{"n_layer": 14, "normalize_top_k": false, "init_std_router": 0.0253, "n_kv_head": 3, "vocab_size": 8249, "parallel_block": false, "init": "normal", "optimizer": "adamw", "lr": 0.00155, "beta1": 0.9, "weight_decay": 0.22, "decay_fraction": 0.649, "seq_len": 256, "dataset": "wikipedia_en"}
Below are experts of layer 3 (counted from 0) of a mixture-of-experts language model. Rows are named router (the router's row for the expert) and show model dimensions 128-159. Each number is 128 + 24 x the weight over its row's rms, rounded and kept within 0 to 255. Numbers have three digits each.
After each expert's rows: "raises" lists some tokens whose logits its average output raises strongly, later layers aside. This comes from a sample of Wikipedia text that the model never trained on.

# expert 4
router:158139122098081093098119124103128108141108093107082111116156142095141140096123152124159146094110
raises: " (", "-", " |", ",", " and", "\n"

# expert 17
router:107142132135120124123141128127130133127123157102117162149130139170105132115175156146113089157097
raises: "-", ",", ":", " (", " of", " in"

# expert 29
router:115112113109158159143128140115112118110095121168146181146139100112109158131154111145102149138183
raises: " and", ".", "-", " of", ",", "s"

# expert 33
router:151163126105124125105125149097134133119119111140182147110133093115133144102129133099123101100079
raises: "1", "2", "0", "7", "3", "\n"

# expert 23
router:133151111108146175070159135109173091120155135137130141147107113103154157112158150139113129117099
raises: ",", "-", "\n", " (", " and", "."

# expert 15
router:134149127113166112104142158146167135125126130144115123122126134148133116100163118061126156101124
raises: "-", ",", " ", " and", " (", "."

# expert 36
router:132117159103033136135117108160112150121151103159148073120151160170143117084150162144135138125116
raises: " and", " |", " ", " P"

# expert 41
router:150105132162061098087130127138115146097160148143099131104121126164148097148101152124149118113142
raises: "-", " ", ",", "s", "ip"

# expert 42
router:105133126136142135156127110120174122137146164125103150137132135126123103167119148126106128136180
raises: ",", "-", "/", " ", "at", " to"

# expert 31
router:110113125151122154142110128143129121134106136107140155121110131144136101141129111096139143125118
raises: " |", " and", " in", ",", " to", "-"

# expert 21
router:147158084129104151133111113120145140137104103130133127100121158138119122121133110164143147125096
raises: " ", " a", " the", " an", " |", ":"

# expert 10
router:121104128156107150116166104143122166116114145154166120163124083118130087122164162136107131120137
raises: " and", " (", ",", "/", " |", "-"

# expert 3
router:105125135155128122095164117142148095133173131127170143126163142129149130133088146121104128164106
raises: "-", " and", ",", " of", " by", " at"

# expert 39
router:160152146117127086128106129143193132128153111104100088140190151116118129139093108137108163113132
raises: "-", " |", " ", "\n", ",", ";"

# expert 25
router:105163097152158159130110154139145133136171120128102157131134153104098114136162083072103124129170
raises: "-", ".", " ", ",", " (", "–"

# expert 40
router:116122118139088157126122141157100123128138150153161181120109126086119129115142094135108111154132
raises: "-", ",", " ", " and", " &", " to"

# expert 43
router:121098136129142087116077124135178121118147155159098101174076131098132109162125106137142093095101
raises: "1", " and", "d", ",", "2", "s"

# expert 16
router:175132140118123140108076121166187142136137133106110101147154134095119152160103143171119085093113
raises: " ", " (", "\n", " P", " V", "."

# expert 5
router:120117086113128152176101116193138147170096127141131130138139085097126117115094115126099111122177
raises: "es", "-", "–", " and", ",", " ("

# expert 9
router:116135158105147150114149128150141102154153152106106106128167129147119121115117109126118114157132
raises: "-", " ", ",", "is", " (", "st"

# expert 18
router:098110165129067139097119119122149096140087125133105114104131159136147111117115130130134133071095
raises: " ", ":", " (", " a", ",", " in"

# expert 20
router:110100155149124081109156156125119135137135116134131070190132149153163099125101126125157111129133
raises: "\n", " L", " on"

# expert 34
router:090153136120114120138146090116107157164075106122128112137123109112108150104158119121123154134149
raises: " (", ",", " ", " and", "/", "-"

# expert 38
router:164068139116127115147111122109125149137102107119174125161112143128163144118121139082115116093141
raises: "2", "1", "5", "4", "3", "6"

# expert 47
router:164092165117093116119109126150117132122081145096144099138128132162150094127155154114161103104132
raises: " ", " (", "\n", " L", " –", " N"

# expert 37
router:113152112148100176146082134101119187133091135147177104143151163142128165133090094094148123092138
raises: " ", " the", ";"

# expert 0
router:127135147084118109161132141114149117125195116095115123112130144109138161140121116082149123150127
raises: ",", ".", " (", "-", "/", " and"

# expert 11
router:126138131093155138133180131114137131122142113153150147127122140149136114171101075148073156158129
raises: "-", ",", " and", " (", " ", " in"

# expert 12
router:178089119110148169112140085135092116155089092151123154078157132101147144146170152137112128089081
raises: "1", "2", "\n", ")", "”", " or"

# expert 28
router:104117134101087100080133128076142126103130102126111123096151146090145123115084123126146132091149
raises: "-", "\n", "|", " ", "2", "1"

# expert 22
router:116136152116147127123134111130125140136131058151153123113127148112132132127160169156171124168119
raises: " ", " (", " in"

# expert 30
router:118121177134148134085137156118137120156143100111110159151145132134122120175144126109118127106121
raises: "-", ",", ":", " (", ".", " in"

# expert 6
router:116141128172104101143124167125103163143162122127069104131070147131169117090076086105133101121171
raises: "\n", " ", " (", "-", " in", ","

# expert 35
router:137146116126113124126103126146180169144154110124106102159133132163166162137153115107130176140106
raises: " in", " by", ",", " as", " on", " ("

# expert 45
router:171115115141081148140156155107100108105119112131165085129111121134113128136142133120126109114119
raises: " ", " B", " F", " P", " V", " T"

# expert 44
router:121151125150125119125131125128123125093109123162149137140094155112113115111085129114115163071130
raises: ",", ".", "-", " and", " (", "\n"

# expert 19
router:133108110109147151098114138134128125161136137129148115125135135127118171152159155159087105129151
raises: " ", " of", ",", ";", " (", " S"

# expert 46
router:141131147158119115121110124143106119129107171105144156113145122110117102106086121121166140154092
raises: ".", " ", "-", " |", ",", "\n"

# expert 24
router:102144121124124162163105101171152113135135163126169131107086130079128078091129118134139129157144
raises: ",", ".", "-", " (", "et", " and"

# expert 2
router:119128137176136077116131119115103138125122126151125111117133122121093123094161153155102142154124
raises: " the", " ", ",", "-"

# expert 8
router:124115107111139045137073115160108105120130128134124077135137089163143130165155139129142159109145
raises: "1", "2", "3", "4", "5", "7"

# expert 26
router:117144106162132167121145109150133096104123156157132164140082057101098120122143152149112095124150
raises: ".", " (", " ", ","

# expert 32
router:126175086103127070157146136106143138164095118126109146131112091117100112157142128149091118134183
raises: ".", ",", "\n", " (", " –", "-"

# expert 27
router:132163137132099154149113140109094107143128129105167151107133114137130162098112112190130111155155
raises: " ", ",", " (", " r", " in", " n"